Below are experts of layer 6 (counted from 0) of a mixture-of-experts language model. Rows are named router (the router's row for the expert), up (a neuron's input weights, with its number) and show model dimensions 0-111. Each number is 128 + 32 x the weight over its row's rms, rounded and kept within 0 to 255. Numbers have three digits each.
After each expert's rows: "mostly gets" lists some tokens that are sent to it at least half of the time. This comes from a sample of Wikipedia text that the model never trained on.

# expert 46
router:140158127164131160157147158055103184167135176112152109153100132094136125149112149097161149096102212205126066100143160151146201139147120098146140102082135122114182089142129080110163052104162109167157143194181134188172111165105092173101124131130088108139089123134163183147126147134084188143114092127118123182185111088124117117115122108119
up8:158167123116200162134146080081122197144141046147094093130057099095155130105193112130171125134120163167160171129092130162145176103120096128173142123071135085144170084089142123097153084117123118139124137123157178156174147145186102157112163133079078107152087132134113089148185211191085164188094079138116116140128117124126124147101101127188
mostly gets: "\".", " “", " (\"", ".\"", ").", " 2007."

# expert 137
router:130115101126125126116129118142112132105183161143132100143131143093201135074147160139164101138128125204101101110151176184215120138141136086098158144156118108111167083106102105158134113101126124165067133159151135145138080141152111133106078101126089062157095099112135182174154143110068153144138076149093156112194119125068088146104132168082
up0:180150086090136152141117084110135104153099139124116091144132173117129150098110119139138138104126129145174163086157127173143127167092120132120110181102115177110143140124186119107141165159080101186163117140115121092134117055175098126127144183135116097103071070092137129198185155093112116135131181129104100127115139092153135139152128129143
mostly gets: " genus", " von", " Binomi", "idae", " firm", " Baron"

# expert 157
router:116141095123148124149167102086161111150120136162096081096049176128115160158114136101119099126128110177094107061121131145142161132186100112120142105103059154123126130126095143120103127118128215147150175157122066179106135141151065123145131170114139143077114096164195149143155159145104133110151104131071149099210122129121159171104103114085
up0:143152153082149108127122142104170190156101089184123151181116140119061086122157154121083085096156114163153141132158061095124125137113149119082123115140075092151121108159134085081145129093071113142162145121193115097133082103110150088146138190091162123110173171135108189176103115100103088087094180130110108104117143113107175143116198186162
mostly gets: " be", " able", " doing", " avoid", " get", " being"

# expert 127
router:095135080081152142115119128105184091174153158141125109174133167090170136157123110132186181149115158165135105097161098193181138124159173117104072137132081112060111130118112149061151065115177183109145132178157103152130127161137142133124134116166127086087082113157169129158201160115099167073124124068132129110149151083074129175134073127120
up0:097133100141193150155179078099098118156200156150133135140094109142150169143136117089088090118064119148131072068142126124155084111167062153142088149188089105117154150132110180114120068143151192124121109192123118153141083180112126101108106138119145105081099117162125080139139127077219101104139129119135117201160195125101187088094117151088
mostly gets: " Mo", " k", " bo", " Pe", "Ro", " g"

# expert 100
router:096066100126094059106135136077161175157126149131194110127142130103093164106117200077161113143116132180116113086108143185195139102160109076133112141128129107097172153183139158087153091154111176167086147117190125138149156159185112140164109086140188099159101111193119183137123149146078132123151102098124142196126136140102131143073100147128
up0:159157100114143124190170038112173106112113145117157101125111123142189155109125101125173096138154107138122170158161078139162167140155113084096097070137138179080148132128076132100090173175139110124175111095191151159161102131046123115075136081124207120163162161081100104131127091110064177089091113103123122100180149118164080148100111123141
mostly gets: "–19", " Died", "His", " 7–6^{(", " footballer", "–18"

# expert 62
router:108125093101097125133147204128168171130136135126159110127100159132182116141044163083103125112136166176117093080141153178178155118138165146101106149102133164119166114198152147121090105141108142131143147142177092187044122143122116133178089136104072112133159136116106079136162169078159144114125131112158101142161100050100120171110137169158
up0:119169097184141115148148120094146076078184110135087159129128109142172132088112141095170080090090154103131150090192133076112088101145115150181164086160134168098090211088109097139088121216100112154154124170147118145162116110122095124184120148118031142107101117092136195137156171117104085156138160102116144103126178183101106111201141134141
mostly gets: " him", " books", " systems", " programs", " areas", " children"

# expert 87
router:056133104092127073095168207127101130159138153131127084175118155088099128105086148186145147142097144134111115109128144099171138075170151108122118069149121142130156116124088156079143089118117139114089119176189086189129122178147119140154090095207137141159150136154078108071111184146097146112192100170149082196173119100121088163107096188131
up0:118118118129165122133170135126149102148107135123133118133085104189083133161113118102128128137082142133090083092091110116172133104114155157116111142116094133103119127143104185143143120157132110121130145099103122226180166148143083147142188080139183092181131143098097041112072178180185120118074153072172109037104119090100088187135146160137
mostly gets: "\";", ");", "|", ";", " |", "4."

# expert 63
router:090143098091138120095158167123126172153165156159173104216147182080136140101084155168113116108054144179125097091128123169132154114127113107063117167112118173160138139143166131160095121074072106125160148143083104165109153117090125147110077120184119113094161124150178164055186158104124129120148133143127097124167160130087179177050122121135
up0:084145103127107127099123136080120149155132093114093133152091150156140193138116158092139111116072136178144124141085147200103165136116112159136163148135155177111107096135187119114159101129130120116163143133125131116144107144129101123157090185129130109103138139096167109124175137064133112150164081105166116145122149071137123108140144062139
mostly gets: " However", " According", "According", " Additionally", " addition", " Instead"

# expert 116
router:121133080136078111147211156136111169136178173163128138123118136045129113137120124178152141110082138112087102105106139201156137120192098057100094165115164076119127158131154150073143059133156155172101173180135077152130097159118048148137125086122091078137179141125154124174155202096131131142104173094099153177143121061109120188090064158117
up0:104097114154129085132142144165159088160101105147162108173128078153138025153128111129166185146135097154145121074126086112184104153130126152133132126111094106157131144153114128110143185128145088158133225118127111099107136102185118108118161142099170136162096216172038176163100150170129134108113156097106085088099098179153150079137105131116
mostly gets: "\n", "    ", " Runners", " 247", " $\\", "}\\"

# expert 152
router:111113116106147082168124112101105140138150157172139146132112132157171162116108167158145220140104119179051156121110102144169087146203118075091123142157114067128129166115143138077138117094150157146183125157141098179107103115111028118181104045072157167129116107179222156137158160095136158109130097128119133106149101087127164121100070148102
up0:136128135128170061161080124143134078122144130122110124135102152178098084131118170152079130134151137124098130117149123141137101095129129087117137164140150079150165111142213180073083198100136113115161059150088119130156086103103133092169083074094155179186182136182105147144122117145100118123168156077169159143116064150142099153131092175032
mostly gets: " Website", " Elevation", " Died", " Density", "^{2})", " Genre"

# expert 72
router:081152115125164131163155145078164136175195138149183084124145103057170181098078159140149181163108090166060105153163099148132093119158143083119115104146114119068148152168100142095156116108143138178128152141208107168110106135107128161154082072161132108156164146174129130153199119148115118104118118091060112153172158135091103155101129152111
up0:054104134146170152118144132102112086116173185158082087111146126151164123108131133090105140112104124136136122103130123114147135119099130123175140120141046067074135184184123122069099125111206098174091183134137106186141181135071136102087119191162149110128085146165147139112117121150115045100132129124139156132129092132118071136106123146172
mostly gets: "On", " Its", " Released", " original", "featuring", " Written"

# expert 159
router:103145076119153072116121189091140145111152166152151121191088125099182115104145162111168177183089141198098089147147100158151153154134163096123097107152103106069111092130105136114152111123093124116123176173142067142074128150103152155140167155130103113140082083170095145124194196083112148077105126145121141114117141047077105190109069160098
up0:117137102082138075059144202132163117215125153136158188138104088107152150103160135172148155215120131149096106162163097071125140154117128142140046084163108126055114104166123108170198118124154118138057091151126107117125102158154153149143179137106154130139065089137126093145133114172150141109093112129057106129097100124085083112096166083096
mostly gets: " la", " le", "hylum", " para", " sa", " Vi"

# expert 24
router:097155083144113054104156152141149100119153181149121139176084149144131137136089165163128137141097141187095130097117181128153180073188102055156102106128166196099105098136080126121175062154148180153083091159211062131160141172120097120101075120111142117165109079177118118143115162137081176087161087129120104166143147088131089171144140154172
up0:084145087165088102146093083146134130091129147152119144098136136107148163113123125112137103085128151202102107109080175118105112108124096126117124093149126133127108131123068161171137139127099118162160145148139165130177156122180090123170079102124146087144118154173086098116153103108110109127122157098116118165119126122129132097148142206169
mostly gets: " Haleakal", "STAR", "{\\", " Futures", "⋅", " Chevrolet"

# expert 104
router:067175088122132090114126176058108159113194155189142130146133133127163172095078182168099158097073179171114125095148150177133134118088166145155104130104118140127117134122098118136179124118117131173124117210174099110150108162127099177145135150126129126121108099156140078140171129071153137111174148061117106136142139127077140101114055166132
up0:098070060084180138191112151095108159138129146119152129094114113116144093098147150131070136085118127129115152068127138170175198115067117119115092110184101139152178109109150151145167117114130174137200157102097134143122153149139127072151165174141148169085122122130130128152156079128114088148136146097111067115137100107133158094154141162087
mostly gets: " his", " her", " its", " their", " These", "whose"

# expert 5
router:097118085136082072162178154108087155151168169122214090163121148108158146114124144146144152133103141154131092113107142156158167143138096092144062135161113119092137172118126144092147044114185119128137168172181143125165132133138065158135118084113139077164162110152154118136126194085167167123115164131154149168156154076045120146102133106091
up1:107111122125150068107097156095038103191115129086156083085085120157100137126134124122111164101169122114108143125113115124091152119147163128104154113185085112118113139110175093093095119133133153079106117136122104115114120192155154115127128143058154140118152094147110167095058052120118137117139103145159104141066167107127123173152136108159
mostly gets: " (18", "==", " ==", " (19", "===", "===="

# expert 108
router:107154057136118104153128078094187155173150135131124146248084121128126156101120192174162107122081153149152125122115137163125162022164131114142150120119149084154139159142117094126175117089162167125140129142163126150076106199101107160158105117086123112146138113125113141162146129088132142126136139111080139141166169084111120138055123131174
up0:108136071132168111178113115109128138135121149188101171170102167153105148173054113107143100104125101127138138154120140062123132133131091077150152086155117166153126154143108144140156148104133176090033104089132154105086100186097132162107152196172076114146181121148148149112180108089086147064140156111139106243102119160083114154101145177125
mostly gets: " months", " quarter", " recent", " mid", " summer", "year"

# expert 35
router:107127123094107123115157138091162172140137134123108134203123125099135143165068124116106114183067148133110137134125158222140111052179170122090114150104143153174160129200148171123128070114131144117091084156131073192152100108091114144184098123101156101127184110108127119101189189065122144122133120163139103143134126115101049138087131159119
up2:184084113113131166102124129148151133141118132115147009175057149154082149140159139116170151119141087186121131132157094199165100105162103137084179127122120160142089167133114168122185124097224188120171074109158176130116125089104104118096167136081119133106132137113087109153125130168116156079130070156102089101104083096131084144140103127108
mostly gets: " teams", " km", " goals", " Goals", " votes", " Apps"

# expert 135
router:095123121128109142114126125118133162112157161092144093118117123091123089130058194095131115186087120129144160088132081121183148044156181079118137149112133102088203081149162109111106090070102123191127107125216118142108136115126088131130067124128122092188138121172120131168154141119124137129153074066132129178138150136092152137131099083147
up0:070075086132169082069078089089145115120125103140125166125097129129078149119157141144096121118106109122076140171127150141180132098115138144087121122144124127083130140199151090119118145088121127141123087128135120159121059154107165150163159150197110129105108118126156177110195145121139108118069088076118179086122098172123168213141120166173
mostly gets: " Avenue", " Airport", " Company", " Street", " Regiment", " Stadium"

# expert 83
router:106169106084156102122150169109152129174198161219147120106095113086127127091136141170202123159067150147110114086184136156169137110140140142083137108058083087102133099110103134115140096114089145150125167182138107137171109163104094172119130144146118150123149109182158130103153195131117139088098101142062134147151145117105166102049144126129
up0:129171127078131151091118167148092129123106087133091137131182105124106085140134127227129123142143145160113118170128197136137125123102130152141116136162068113080201088079115212154111142084107133114126138097153140143200099154097057107091107160122148144169135117136131121078106136170192106143127077132135095047121031085120165184057131159170
mostly gets: "    ", "      ", " Its", "According", " Each", " Thus"

# expert 86
router:114148108128138113085152149095129225155149171151165125155080138108162130142117161165186095107090164170092082102073157128156154152161145111170106112112060098111154120142108113080128118098130113139110136186138126110111107159152078125158096131090140136150129159167140132158146134102092201140162108110071099191154109142086152128104079136099
up0:172122119103102107106140079036117160192098128155082173168119098138113114065195125138137092154126105189165119183117118114094126097120091128152147109111106111125146156158102033202126088122138150081176108118161134130114094162070161134202137132120120145139127109147144214130165185158135117154141142144142131168165160067142193100165123119104
mostly gets: " became", " become", " becoming", " Its", " appointed", " called"

# expert 71
router:077127082121124093102124135079175144204144153117202156129065133090156180074112171110201166127080147152128078119146104172167169112145140073146157106134148126137107138156099096052184087108142184070104116143143112179185106116131131141125079115116106119143122123100137133113159134079118163088146113084125104146115152110076120126064136162128
up0:107115152112147101127145144173103098158140133147164122122142142116177114153148166167132164142139137142114084060151127121163192140190143115165071138121081089146135144140104100114124116090142137104183128122137126199165144085164113178172149141111082161070056118090192136080139129144144153154117154120069165115113121144104195128098135080113
mostly gets: " months", " weeks", " graduated", " years", " fall", "Biography"

# expert 111
router:122148118118101118154118143135144185135147171125121153162123112091128068132073147134133128077098101151125132124078122209120122069171190108108125123121138152114173082170135138141081079079115146158117135170176107147134129197074133130131072100109096099188145117122135128129163155092126133113151124116118157207135157126117122136131115202127
up0:092100145160077148125128110149159142126108080107113144157148110155203106098087109083145130112074170119104164164145102135094097161131109151164130157124161077109150117161125104095102127172114133195093111132134103166127154108133133154141117108079129067145106145165107117136131122118173046131118147132132129106103112102170106115131087181101
mostly gets: " Cup", " Championships", " Championship", " Award", " Olympics", " champions"

# expert 147
router:130142101114141155117154104066150116195150140103147093130081134128139123153114128116176109115118177155127105067136156176194161094123107136098110154125104166156155076155120154086125101097163157161094133182157128171130128163114123120135088144110095079111126120136140154196129165094091182113153075087085126193207108095123094139122128142151
up0:105116085117182100101131086033176121131152151115118121125167129111123119141099073130147099110160124164151127132199148126154167183139130138182105157143057145133120092183147137105133158096128167190145142147130135124050177155127109164091105194123104074109117133060131152162081147173128185120123117145091160162167163152118146151150087098135
mostly gets: "\".", ").", ".\"", "—", " 2006.", "\")."

# expert 3
router:099116135071096128140166153112142127177152152137188115146097152092139144097130236137185139114132118150148098064108103147134167127188156083148057090111116129116117118163152155144088126097122101144136156141110139149154146131136020174193131127127178115136126142162138159132147150154109180126084127088138138128136169115081123146072109140081
up2:113130126114177137155194133156119156100197169076147085091132131088144096078151166136189108139068077153136064106100112140149116164135112130152190111157085118093121109103116099127160173120168094141142123165089110098158143132192079134153134148174123092152090162169158162144172144124134150103095124179072085120108124102102183130127144116139
mostly gets: " politician", " footballer", " businessman", " actor", " secretary", " actress"

# expert 107
router:123197077104080133082103121109118157131138181093116097211128145119153187111156169148109147115101101170138133124160117148144136076100073117078085171109132147141148145140083075102150091040148173180088114183151121105147092125163110144129113081096098146180115113152060135155118137087118134125097051155107152184162137095043131191100083151138
up0:114153149181141170156131098052074135130091167074154184136125173114164142134101141152153097092091113106091153144099107149016164080083138144138145156124048160113118115144087202137147124126122161092099084147103105095144115114141101190120112154140099083167137159110104127096106111103145146125098175088083135162127137117205149158134071149131
mostly gets: "–", " Arthropod", "'", "/", " &", " (#8"